config = dict(
    experts_per_token=2,
    d_shared_expert=0,
    normalize_top_k=True,
    balance_loss=0.00706,
    balance_bias=False,
    beta2=0.95,
    train_tokens=254200000,
    steps=3879,
)
Below are experts of layer 4 (counted from 0) of a mixture-of-experts language model. Rows are named gate (a neuron's input weights, with its number), up (a neuron's input weights, with its number), down (a neuron's output weights, with its number) and show model dimensions 0-127. Each number is 128 + 32 x the weight over its row's rms, rounded and kept within 0 to 255. Numbers have three digits each.
Before each expert's rows: a language model's description of what the expert responds to. This comes from a sample of Wikipedia text that the model never trained on.

# expert 2
It responds to: Mid-word suffix pieces
gate3:129155094104175138153127213153154099171085127109122148146159178119161129124105116120092116133102139110155101075119181134143077161076097090137156126169069196141124099144149145096142110155125137141113152107162120127140172118096105151144090154067166091125120109154097106087074189071087126175167128113184181116180151158153136097154173129159146171089150092089161170140181147132099174084076
up3:153086130152153136147151071073164104138167078154070082136174120134064153183144067177077148137129109181099102113196110122130091099111086130148131170072110120152126112112166147115107077124127128120083145084098122129128149132154136147191158147153100115112151077081108113136103077087137097144111146151123125060153055123150175122138182082080184117137081140180182137135140154112103102147113
down3:122113154122119116126128054105164119123171161082127138167154143127152104110103124134132082189131077147092112106070154147151150161109097139139112113141082084109154112089197176153146129122100150131124176105143200145146140113128145085078124142107148126109182128145193145125076106059158055143106163132144139085087160174142185098057179136154116118175130155123089103165211164149091096124151
gate4:128126117156201075137154142127098091158154151136153109085185160100124075136103087130093146157122109124072082120111168115140106163115120148105126114101144116176108118115159080134152120105121142156132111080075134131106131130180068063114148165080132174169135156139133082099107161144092104130126192159127133155181107161089163160115094099185165087122117085227115134143161143074088128188192
up4:140118147160118064147147068158112130107147126095144111163158145118118120103122144180108134163068081119101193100063177126088119079132104180161151119160051150146127142104157125074184171120177131107102149116168119077092117125186135099191130087113105121106124150131060149193164105107071146137130162134106148121132141142152125133168185117067031133075089136126112104132149143118113144113119
down4:140128092109103117146157119121103181128146100116069157141143065048173193104111115176152114120112090104080099116088131155124089123095166153166097118156125137164180128189188106096103137091045149135140094108155170101172088122174053082132135147134121132113081108170128152176120148085155105135094113084062067109148120068124139159137133153138087129117121123151131109106120088183092101093134
gate5:066132110108087132175175115111087095112134128143187127107112084145111171161081121166114091118186153187161107072122109116157120162132167157123135167170105189124109111134165116145136121130132160145127077192102059083173101159149093097149102128140115180137082142143151124141072102137056090138129120161108123131110179146180165163123129114160093111085125156208127174164136139073105177076153
up5:129177098175146102117125131112102160155090180118165092172127084116085147139132129153109071149126076119119147101136109124177122083145142151159168133092151147144155119167094137068077106126098167108148155142074088116126151099132071201185093188105209102094065139120142146123117132143157105151136059161162141132151135099160098091103103121185173111162140107152143151129058080143180113130191
down5:129139108169049136090152147094162115131139174100086136143158169087177131105126166159170131162180110103130172131086071136083135149127092132154110116098104121159154136108160095179065148093172109124062137116117126119130133157110056122127123070066123160108138116141101108144123132157167098115092105113111084187094097159118162151104107121114109103102200107124076166133096034138101075189104
gate6:172114206051185097126114131118113093191111175165159130088187153134172137117105083088132160117151122084121160127146112122087135097118092180138147135194167093092157071121164085108130125180151168154176112124151159125084153133135149082153118138126093089172123161120059153148082096108123097131178084069152075121113078151104173166090142112140169156156109124106108155126103139128147179135142
up6:107104122146066127106075108139132126137043098111143093180152156138125149143119152154144167155161102082161122084089166140129069155112106154141157123133149101149087085114107146114146153169141212140113096103124173177117093192093088100107065107131093118070096100180158125112111143144166133116107148153119141162153151194171143182161065186123089115098167148079128094088166141172167103117124
down6:119174109175082187068116155087135094072144111107090089150122154124142105093168116079142150096141164037138102145091136143139129143125176157099161123166077168101149107159121116182113127128156145148135124138107135131148098066134142107133137192140152131134083110104142172105094112095124122162127129126091125099143083176043139167038122153088108073115157112054150175097158142156081134134171

# expert 13
It responds to: Mid-word pieces and zeros
gate3:181146190121053149156126139121134112147141103154095139131115095157148056133165097074143119164154165154120123085145132104159125104114160110114095192111219148074103168109131131115098134108145117106099153092101064150147138124078151084137084154128195151133151163110096168181119156139156104128164115120127056108138158094143117188148112147108117095105127186169103170152094129091225118154115
up3:171085103135152122114118099143133134124099195130172139100156083102117092115097086165098135135041146145116162144148101176099134097152142134122070168114112147108083148203108116180105114080149185154116113085156157118108119119128167153154149135172132073088096116082155146155074124205117143135129098134100088153106094092050172178086167120148148098089170146160174141176094113124122168133174
down3:191070129128113129123144124118086133097130098157127170101133089146153133165069184141134147096168078165106136149105109178110135121115117100149144085168105112136100146173153120074146117128094088136175144123094144131140174229123075145100115094134184110170146137099120104173086143123103102191139168035148137070121071096157109103178078130144099158153112178140087133108079123108168087120156
gate4:172130101084084150166172070078058105128134149103169131125117138167108147051179133077139100119069136111138117097113124114116160145126103091137116081122139091148123116152119168126156098169202143098136110106104114134129122142207077191137142108101129083099140153104157133139094092135211142179167058160190162147156128104169111086158125120167141060170110125122126108141105170140126171151131
up4:179147105053081146170115148114129106084149165145132062144124054142057137118171083032143085107120097095143098143134071121110130131143151150122173177147122120094131117181151175210079158179145120135134096096145133142139162135135111081071115051148086127072155097124146137173108088118132144124123149098180112083133110125115177133189113136137140140115147123124143128106174158151170134127118
down4:121124060130096112078175087137092117088128155166089153132152163181113111112128147121130195095138132125134086086124153052175134084043116163088162146133174090118171105147158100161069111178165151101170079135130092107091108120162172094106066157121114147111113140138191148131096080146092061138131164116148164095110112081147189120114141130122192132126125160139104143124080117124108106149171
gate5:135148095111154075191177153161148173143138159127120155147138102184086072106118100140050065180173102116099128140146100145117119140119120183137110100134106119099089151173181060123183153131141113150085203159136152178136159189198085144123126177168150144147117099117115156191064099124126131127113141127116106127146142158101158108150146135142184170139121157168130132146066158115115150187145
up5:135115120146157164172171218073161147140115130115151090087148102159129189118148096109108116068110154143124184179139177155131103166143137104118097153149085157117100089144120094135115094125051159132121175106126126125081149155126116130127092170139177125104139112170210099119079104184090084097122153076116122134191108098146199132125158153156154112200087112162153092089130118093121113129173
down5:107065101166117167152162213072119172138160127124140099084137116108128171168165129100066100122130124110152114134145105138105139073152155128168090169130091141065141182094123093086094167100180085121089116134127137133122114118157141114175097133109109102121117124134126090116095121147145109097138139135100124093157172121112135138187140137194145050133232188133164137080196092133105109168166
gate6:136153150118141134099103082148105172180148169142128120096115134108116084077111092072116122153073165145149156131146095124113100177121088142176149056098118160135159128099122082149132093169176138113134105116143110121138062123142166102147140139135180065110100134114107166102126089104055101150134115083108160136106053141094185144157137060100083143116133107227134139067119124109094185185133
up6:108164154112115104055076117113097135106124150140171135146154098135176164140161109042119160158096155181108102097144133168120105169158074155162123103148152139155103169183163205085078120189127108113085096113138137105128139164094093163086114093150107100070108146136131135071132153181117079129100137157148065142141174121129150176141078106149105159163145192155167109139135055157137113124126
down6:100091112143129139123124176076097097069094149123156165105054138131090120103143120141118134138161153161159138131169094121165163095084139129090138153142177080168153178096148149156101155151138128083068157139154079125083188119116183144103086036107098100173095129163151175090177122126092118152110104117110109120158076175136055107133127173028101124093145140133095134103159120147147128126116

# expert 31
It responds to: Prepositions and conjunctions
gate1:115119116072086121133098142139085111210127118192079121107081181145174114119117116106094118124135175110102093135081151108146073121095111162091133163104174143138121133158166108172164091104143130103164120131106182115140110109135170084048151170078201122165185111102118111115127143100139160112120150152115126095179088140155090093157121111079151162070082091144137050166117129143128133144200
up1:131131082095119097101160109143101144120099205169133144171141113105155164170104134115120113109129124172118200165157146182131145192047124099097191102133163090102131135100139132060165143135150139127156109075033102167154130096126136112121158190110146094134131101167109121108055086072087132097132143107152150184110124128098095135122110087181116116159082147070133175128162109123110166100138
down1:102150134131151106168125141161121106062134181150128156135171111086105093119150123089117131145073109165159104147151119123121151162152163025164145136098129127088047118135109065109130106149199134161196073142160122162122135179150122146131126131080081127187088129167103109132119120153148131080155131093155171108103144096125136160132185109156112119131153107137105110074190117197129059072091
gate2:051138183141111104160150138178131125173122134076144150116118160090134195155128105131136149088112115080124184117122165150148071126131142111096131140097087161142096160113172072116126144139175120136161113129045116165119155097150102118133156160193147094151196092118079102168106157186166130129122108123169046131118127119194132170079136100134158122121186155130093163079150113129167159086081
up2:152151101091113125121118120083147128130095114135142101121119104114089174137152178075111126144128110142102097086073102115083132100062090118093120135114154109152136134150220111147153134151101140143134114108178195103162179188135118116108096072135111159116074168185207165145096149098127099108190122171089116083113147096076084055127169145133158096126127154150118129148112090132101062200143
down2:165127157121152074144121099090138114193124100121118132133131126185091114083081172097083134136128105065083152167105097177060094145114132142077199161113165140071137101091112065129075154125078101141128120189165124099073135125190066121111110190157130114127166143114159134099156142111122180157136118061126169156129134132160127101135129205183119139096085107110123174141114129129144156130097
gate3:147096114130147111154110169132081088090174102130099113147105124185113093091123124111139149147187118166115125061140123144113186137117163089131039139130090149148154112154088061107124145095158123141143095062088122071120169125095151154062097148119086175141122104121080196146115149062120154076123088122156119160132167158099115093112101138159079150109154184197097171105158085105096110149133
up3:155096154173148101163138067159088177147118108164130186120116151176154163118108126104080108119130114138161134066078099157136139102140161156125130163133172138076187135100165088105236129107160111136087138107100140177093215155140161166137132115110181090113164147121092125094124095121053143104100143119105160192097104141102184136095114110160179166145104122119171146101175120120095151143137
down3:090074135170157084116130156165159088106162094117152139125108175170169132154115104102132148137144121087142131181087140146130178076109110179116062122145130161146134164149190123167110134146127144087132108108181068191145160106111111098069121105126166080157177081130124161105176170098152086152123097131123116136180163170147135124139138121077153074133175155102146134161187133028104159171147
gate4:080080055118076194117117109137135108174159125098098137095084124074125224110182183107133165093128092175140109104091108145166159149105146142128127157130132143118130108136156172162051070113100102115132104185187130234107139127082127131106101096074152142106153095115146104145128158103152081136137067110129098109080175106091124136092141138094152119134163094120139114099159140120125155125117
up4:118103160081171128149137122149148132155126066129115144143061142169119133180093105182164164181113145135188137121129102126155122078110120149132084105132182103127134146179103140169185115122132185113128178113076126071140161156184150123152193139113161099127163137102120126130121035154175193131126123140096124123177179141122116174087147153150156085102161173094098120079048140155125154143169
down4:149159168074178132099160128158145118137109166166146163130128131160119184198145106165187148117166055104124153106109114124109184108129187132166149085186078126113098104168123132094093161163081142154166110147159118184156130154110182087124114159121157121097113227109112165163099115134105132129176134113170190076097148153071060095131124129120131097147117138167131120101124162129160160179135

# expert 28
It responds to: Letters inside foreign names
gate6:098158155081145084187178131057171135073147120155166151129149133139129065106143111098102129119101114142138175064128157096052138150093129118146142130168113123143183139155128148107153169105077054127115139121156162114117151144067156144111150128140184155109062160169144111119095088156130107069137150078132128062084132220106151123137099116152112100106137124175109148167120115167127120177185
up6:180153148136083201131115163178144092140123085107147086100109163052085142172170091106118112165127101139096069084120125155121116125162102090130132138100151154106137103120103144170060089103113132111102084132068137166131154144133152101122085080084186096151134079132167088088159095083128069184132101182143148105130160091119064115150071163166137176086117149135137134117147121125083138167173
down6:180155177115139131112172159089120101118203153103139104103125177135169158098171188118158155149148129093125135029089087123159133179137139040132142113160138130143162137099153161164151107175145097139102139089113155133126096215066113146134124103163165121122172095173116135160113130146146145137109168149121126036109156097145108112124104143110094129140138117178207178098123092157094121112151
gate7:108066137158153127109150125121109126187178130138114123100060156089087202094132128117148135139157132170124099138074126063200114109101166130145116150143127131097149119146145157067139136109156072120113135107090131131189104130131104137089082087158187160063072149109152081075137121113109114175143123128134186070140148211089159163115157142154144102105142136111097087119130093063163099095168
up7:121181114131145119155140190157131159129150086154077097107122076085099119186149094160111159149174159165102141071100138147123185088098158124153182176130097136102123118129121159125138053135089109168170093150184114070157136139101120142160101060085151167137136120199169141166093120101148139172121110177157129074125151139176146136111164160170122135170150169161155152091167087115068134114169
down7:114200161166155084063131152137136146108157099084145166151127117109166089122085089162112122108187178151118131144093130169126100077160164088136157230181218148152122099119116102160141194173087098158107123142140158119129143172094132158151175110073147146158120106127058143118135125157135112121151104119158125092140118154083090101099151151065132106141141115189127115118134128159095167072131
gate8:144132099185151141119135112169112186154159129152120110132122117125131073112182108113135205088130107099123078118155111151153123102155166164122125117149082169082083098127115145137101105158194161089068121138077090115146142196154082121128132129059118201149187122115081165130113151063154132130169061189160173137129072099152145149107116106145141148119117054157107115130149118142202131110104
up8:125117177129125126119139139100140094122136054129135091157155100095103116143144136166095117123119106133095119080197154090117127187165097169116089175169111163254050157108163158102137110184149170097119116113130154111079137117132089122132059166123125144136112102102094131192124100134112111144129162127216156110145156127155115101093166128180171142147178133124109144090184120156112091088117
down8:119175151153110136120123131049119159070144138129098141078108134149137162131115093140232187114185090114160132086124162137152159158143128178123127136100102139090155083140117154161109127118114059114153175130114141147130143103155167165073173110102181180059187101134168068091154123125135156067082139181142156167110091182136153113162079093161122144094122126149137118154113147178162150140116
gate9:138155151125178135143165122096104089110136099125108091144161154113166144096164143104151110165153163151109107138206082126138129114126120174062089163133172123074153173194138116151124120193091133146108095149053140109141116145151137126110202127093115152110120133169060205134083148101150104122156104143110083135140134233159161166133139110133107152116160195195099146130154130159108130074133
up9:105165100174119140157114126096151122112121116165137114145204148164201148129103121158129097098116121119103061122060163115143163148064094147054144109116065150185122093139190118124171134151087138123100154160154072130161152161109148193112142136118156133151112157084147182083112149158177086156164100103102153083046085053084100128147156135139109122086122147125148118131110128089096109136136
down9:102093100097101128091132155061162172151177097155103067147173141113130128090110151132165096105099193159134122151119129145065105089055164150110120107185100142124109218100093109165129180166108100146102123107076099094129137134100127120189162127104122146146071095170091133135173147121136188148105083119145111127047134132124049133095154156127123139107104082117153126112112077142120130177086

# expert 20
It responds to: Second piece after capital
gate14:167136160121140123101159123113081074134169166174123124066116135127115138119109111086138157109125076102130078172152097063132100128089144171155049195112137151137146049080104148085135129108156102147123154129152119117168192099127144132089115148099101141132113145140192112105095087113180124104143074139116166139167110169164108115068129095124158027181100113152122123131116137061120133173176
up14:103145133143144095105143122122132099203158136158094123094126095161131106092170145119109170068116129120076160152126060162178124107059155136088153087126115107172127095154182126162215108091103157135164095136111153149117070069116111091147097147149112090178170124133177153123120183135130196124127158171108146165166112176071070097139129132111100173148136139091105081118172124068106138144096
down14:094093130121072099180141115120151083087088160093088103091136157133098091125198108132115141145169136115117131086102037135131123169129169172153137102096104129090145163107154076109142096157130147122067073066059115175136148126101141094161152124116194114129134141149152197067109132123122160106142117066101079096127142132162069116135175146122163119114113161102130098093168130171083191157132
gate15:135121055159057108161111173137132138129159108125108117149164161178158109099125130089108098171123133117117058135200117167164164100171110187157114084140118151147090102087148124165078054144154140088139113086144142053176173165129117144120082132115163112181076095148153132134119132141103132143152113163153119119119169156145145099146068096143120073217207108127143135145123107100114106117161
up15:102120155180066147110101123143148155106122101183138130165086111122108121084084119170168106087124141129090121124131132174100166170112112092102185065132131123096094071172104146133134111112121082127127148185107083118152174165067126121142163158073136077154178145136084204123161131118097167138174111167135102160156182139096103178115085147151180138125174045107155115144139100121107092094176
down15:127105137146118087099092149133102106116149086157186184135143079113110109147166092132109141107058175139206102148096133075134156115072108105115138088117086098146154170141218133119149146125111138105120168140112193104141182163137155069133142093141132100141130196146147132107194089162124155065103130135173162169168077076082124125092134138165173109129116132140084157114161140140186078132146
gate16:133115129161138084161166103083130145105175117131120140110189111176184060073077103115083116152131123110097115122125130131140133168126080131075094074120179113156135107142142112116102188112190133023096126155129112129164144124137144141116170121088104139169156163169099175161081138065134090151129143208093106122111125118133163157160119143144112136096145177129153073191111061123182117141147
up16:157101130103107082142124135070059125067125099076069126128145145175150119075146156132117111139208170104160166123157139145139136122174103159181157145165110148151175134144142108115156145174092200188109110126159083091107143104144132118163089148150098133127109131104185112131137125098150130154130106134093192123108118128110152164127166111096140110139135071072155159115080063044057097079137
down16:085036074127105116176122085102111107135133127185122112092165084054094123123166161129128182081093197045104081128117151119167094110115067147114088149119115130154104071092146126147138174113131121130091088109139072071133143107130171094169109125126137159195080100113123087095073137150131105135130149137059110125108131109110126121123164121130147164082119162125134088152144089087153133172154
gate17:111124137136107092126141106043128151118130163141110129087086125148083119127155066108151057112138151148168071103191076132094144125096155101122080161168119104164065154159079103159131112129120162096124121116111146107142109101088127113147124137081169185188067083174126129155119105070121152131131078178092147104138185146128164121117169129149158082149097136126070115168099147033120103154162
up17:176094166152116106118178094141158113145101170146137099180109031172136118182113137100094074150163113147152110154097137192145131088105126184171156125094075121161140153075132132120135131097092130083101141111086125117153109111217109075105118118132115108186090125141140136090147132134088118078153136112134099164129153117161038113131080136107148150150176102070082117100187124137087100081127
down17:096176191133154126145127114159169103160145127093116120130036130109183103104159179165159107107117151176098140049118147152148134145097180113111175120079124084112053096037167142162163089140136127140135135110175224098142115136098153142085150067152083113112134103109098140163117123139156152104181112121152151105120092088113145127137090100129075146117095097166127134129166120170157104135167

# expert 29
It responds to: t and at pieces
gate2:141147092119107159124104150072117114132171083157110079113130133186150165120089127064089084112109112166130151168214153109120162100091132107050096058136082126121173088121127126116089069102081149157128129106095136122135121109150108036102169153128125127200083143116115090134105131124125130134150143143125076060154150166133095132110104115097202090161125103129076149133137117082070135104159
up2:172168164197132071087192157133118075172167134142162088105170137086155137089129125152109156138129139122175133123121111089146140129169113138132157131092110124085044138184150160097175150120132125093158106138069067087104122126156098125079141139104173191042122107110116190131191108155138108123126089153157170164137127076164099111129078127115118121104075174152161099136163134162091129106135
down2:091092125099166158103106103085112189125127144134062139159187122152162130130099103093127136133126131067070121159084125079122047137113141126159175145134145163175170162157122099119139063048211148152130157134198153134164100100128126161128173136093103106069172113139112123102109120120094071130101102124145088121157185125131123147109090067114110114091152111098090099135080129163097103085109
gate3:143115154131175090156138118101073127153049214135128157114134161129137176142157135168119161088110070113103135072153155156128120117153080197169165159081117101137121102096118087138111122141138162144192177147160049086103142132150131084127109157116080171130164141127155157183099111097128136154089082097134157123146066134167153212164132173129129160136139079110172086131098128124104159154124
up3:120111129128149155185180077107140122118124109151145085179114086051083146159096156130160084083078147147138169127129168132107134123109139110170155108142109117121121148086099106122106097145154106123068122118205088131072071140155182041115135095126088078150116105131107102165060124139108120092177132094176124169149152161082213109099182102148166151117171133134151127120107128125167177154136
down3:122119127136142174190091121173165125160081119079100128000131125140074113118087104110144121114132137135161120143171053098159150116153111152163110065143126054109120084117152129106199112113171101143113122119108148153108151131167074093115146134036183154127161093154136156148181104119109103088101103121143125134149047132117160171146131124118152114143140128141103142162090116167117151183115
gate4:161128134099112088142194116099146105090102174118103198110173093164147099081150112127171123112152085136113125185144066127118138189103126171095117090142126093126119092106155195101129067179139096169083169142138163156189180127120190083178113090135121125068146179156119190106128134164147086120110105113102122110142094159150154147156149129177170172148128148108167123158157193133168143150116
up4:155086123089080149115076192098145134114167131115118161171141145167151143099110177178165107116124116131110121117181144118126160150103180118121107090125117145171111141158123109101198148162169144137150081104106100091163100059172160148188120094114176147142027172193124083189132087125182150126117148137099113118144171154178140085111093135114096080139144147114075087144099153111089164098141
down4:062082151187115155163100170145164063125138108163121085146129132164093034076135100111133135134138181124104180136111099080121116143144120090083143101161145083106162118076083132101136066123130127107169145132138109111090088117111105073096162096134079105114126110088122106166123162159089144082136082117074132154087106172100183191162112152148175094101158131089145150141173107070103146138146
gate5:122107133173083087093170100152119183155073144166140059141102153115132137143139120144127113151093160171141146115125179129164105121163139111201164100100122168120132125138128114134119114155160121127108156160146082147127090130095131176149191126045075212116136106093108143152144106158095119153153096122110181120129119164101166111192196113152099107092098044150194104167128146111084192114158
up5:136168113167128120163080145149096141108121083132125165136126145169169123163119187151149140181156152084049110056109134122108183100104083162099158112126115171196090087165163100114114104113154103110174134112196147164218101094060140120129129105124110148173174147092123109165127148132119191144108120082149079133173134127099152184118134152090139159144110155148096150077123113116084070119106
down5:152172121140130122183134098111146193189112162089157122100121105212154095174112102108147152137147110087118156127120093132103105133150100109147166117177095147087115079167174110154130158153091170167107165097112132135152085165102141148097171151144139147133169184167096096076071091150202158123115168094136173090122093063129139162079122080129167079156101083141125158096107170117138078088119

# expert 6
It responds to: Spaces before numbers
gate3:134142160142161128140118129098095128145113117156158107131123169116106068168136126131147157101165154119107112139146188163150053090141102158096142118143146127087134103161204104150153162144099100080123143122174164139092176127194062125114179125124114147155189134164128118083044198132116154133158126106140127115093076162102231179160157163163110176145065129134090143113111145134081131116088
up3:169108144134162114107181088133106167192140195102135129113132037128167146075115116110183133101116098139144109031155104145102144062132118147090172148092093125142125144174094182133113119123114106129114169131093136118074127106119126140186097112103067140119168110121115128096163161140116132149140139158120065104126159098113135121114145119158143175036119099146132088189165177173129133139053
down3:076154146116139084065099143109119090060150151149098146113143188106112138148070138149128101164136148138141121139115137138194152215121143109143097120103090121152199174162141151159146108142130138153165149089153130155124143075126168149196098165140085163144113112112118129151145092149183078098065120127097125132152200090103070119118160177072086044105109121114175108134119099128129107076138
gate4:153210168090147109108143116152125080117101059127139115101110124107078082157140096145105134127167139195149143151102146097099085074116125152164118077171140097077101179143215093138197084124173127122116125160136077144142136080164123084179148132118104141128211062156150146098162120103125156160118167129120084195144159145135093168160103135155124122114130113115163129101100141108132076156091
up4:142097122163139078117119111201134125125181122177128101103144113134121177129147158115167166141121141139072088071160108098100083117086143140122082130084086171181104076122137204129096148109143098154118099085156136138153050134107142130092158164183142150142124144162134117129146093120108151137138084135104113156145187128131059170179137088136129092208193115117100083128131155214097131127171
down4:126124120114115113162130106186107109093095096135073167095108052108113160146118160106148079095171139164162184099185181100127084125148095147148139092172148145130063180152110152171080101145177082118123132113119148109120121103160113094131149099136104112094123079075147169124142066163177199095115133158115090180088073150136143155083109087097134059139113153152113136104130054149105117163110
gate5:119117122181111111183098148207120049079076135163111135103128179112097123110074142123069171106161113114121159139092156105077093085108149146203122160140073119096169109141177148134165135167092152160145129123107073139158153167141156082096134125103115078106110128177126110117150116117123129173157141122207115196140115146179121168085145168123167095098162186113125127187149167108120130107142
up5:134131137149157137171079114110166167149157125115159148089084091102177141128109105087102157162143091173145158078084097174136059103126078144146165140149067066125117123125112170102148125114094123134146135098105120108094107071166083129132125092164104079138138211152052162106144139145128139114162135128141147160117180184155092134150098106195133147131146141108147181114071041135107198132114
down5:157113124125156157202135153185135091140100138114097111090150097136049102129117128077102136179143152105135180171119134107114132085081110216147091121094210177171133182109125147129098127118087106159117112136112174158119136161154117164129108142121124154136076104069138160134177118126106109115121122111128134157153105132119098146106180137191142088136130140174070171100206201076144157174147
gate6:071119114075134085110166103182164101088148170073118116114109095129097194094108151110110097160094177134117102104086122125119158139085136149132123110089082138113157099109095084098159095109163118108154118154124093159094095135188119123105179096115080150099166151104104122115108127125099118070207117073097144172128181133091071145049136132112183151184178115112108110175149198148132137113155
up6:088164113119102123097145093132123107103139102109104069139113104098123144117151082131075115166097133167109159085078125171143135064134108128123121076078093186130107119197140099106159075114073110138142175139170157168134122159099166092149082195124126140109142129163127042154149130151084120131174090202152091085118096136096164185128108119071159129108116083115097133178166156099093123093179
down6:156162087167133121144099116120111155134149136123127157099155187104083109162193114115133087142070141137204109147122130121110122127068176134160124185155091142187097133150128137117163109118102141101081126069043130158169149185121107102095152153129121076132046126170140116110183156100152137138071111130126166172030126107095085151139130129167087065157160116168142099107131153125109117094144

# expert 17
It responds to: Word-final pieces
gate4:112125152185131130092093081105081148152118175143152151111075153153159073153115085141104108152161145208168103110197138143158151125097132131134141133156130151080135145115143187141118151141159148107159153091142147195108127137137132137170163101142115135141151224098102160074164161230151066102219150142133195148128127180144103140111170119124144161142143116166149110139092160142123140120160
up4:128133104137179129140179109157088119129070112132169138104162127129146189146120120112136135140128121128097083117109114146177138074079143081163146140214120126137112172145128124089091178153122128124149100126113118124174105188215100088159134156156129129132104108142084089210072090118109160158055189162141134144105119060092157133119103117129136096095167140073119085193142169101100122159076
down4:148169169121176119134128136123155110174112119160142114130148153085118186139147102140140126156106134180093106138132079136154149194122131122193124191117173103139142175158158134126127108186135162139186146103173127122132105173100124119094152148164143141132151150152089132116102219143171126051100122088091145206075105168105105085072124156193181078116083108128102126116108154176156153187159
gate5:060075173102140148136132108156087023083144150113100156058089138086133129082165165142135114121166117086127098128114097063079182156150139124118126138101096100180140130159118142146057112111148174112164166119145107114114103124093085105139115063148093114084151147112091176123085123150188124100149118133191156176139086142140100126110086177090130162151166156103158130106180121147122094110159
up5:181136165101140081125089092180138196130136110168131112149129043154107102070111110172134167130127125172149132134139129150167147118104094141214113114137119095065094159084089111077122142143130128125131127145163219128084122137188140135140166151145137078186128112121110175149125093116092126131181110098069108124198150165126183071121098144128124120098091083108104145108074128170084099124127
down5:091100105082111140142122128090126087146130142149102154128134123080148146156145110115107179116131162095119182113071161110150100133140145090139122157138137156143156117092111165157124069123122172143139135097085121082167153096064129190180149123118105177134093154100129113102113171090116103125118126159096115101202202170133160159159076123051055176085223129142134198105147159096156142093146
gate6:122153143154145161147141149126069136071145170187155172105119180153132093109131117142161074159150153114156145113124116129154170078078146158120075141150152144116117205130129139170118162082171144101155142110188068137158170128104115114059208103123154120185145118057125149166134131131141100072162100150127083123107165169158180143128122160177164134122180138167156100130106112167122106169199
up6:136105135145155155118198085157158128189151128140125096124092082139170093110128122158194129115181118133122137130184183101154086173141074106157163178079158144055161119156128123125064121120098144125124145144094133138134143102093154110177158157138135143081164139177116121171107145171067123063126091131102112135131109098100094080131158131142150099178064203199144143101087120098135139136067
down6:112138096102155119129189169103067135129159056127126074150155095088155122094087136138136105160112125117173092152152145107224112103144117159151124101158135104112096097106088168131089166149191109169117124168124139167183114170127168176093126136148126156157100150079117151163154139141123171129090159164167100127099097179212095109144078083072101166086142100108126141167190123129097160101113
gate7:115112157152120134144108109161120076112097087112074111187159176104157136103121124144122121126109126116072154037143122099108132109111125137116131097053094106151098116184052146062100088179157159130093211155150102175069114090104147117101155080144163063110071122117127156099085078114148063139114130181099117073104123153158127120135144138083136133153115124113164135080143123169087146114101
up7:157138103116164159095084129136144129163104100100134156139080123089163188154152148146088146095129162127153129147146122155155100166052207170127138172163134165149088146139086168121163172188138150129121073172172176137150090150111150111104091158138162143144191111149128111143111152147158186151132141157163095142160151148106144060105112114202109185131127047079158080121115169097145139076139
down7:110118108087093111144118130137132109139150136144184133113123095076144133116098097068101130117068115128103072167095147141142136136146195156078136120081108120141126184140087134094131169121130099093189088135107064150152122142129083187148096122100076119155073138104060143133113112082120132093163166126085121088161073149086168160125132190141119091107081214148088097105146042130175125147132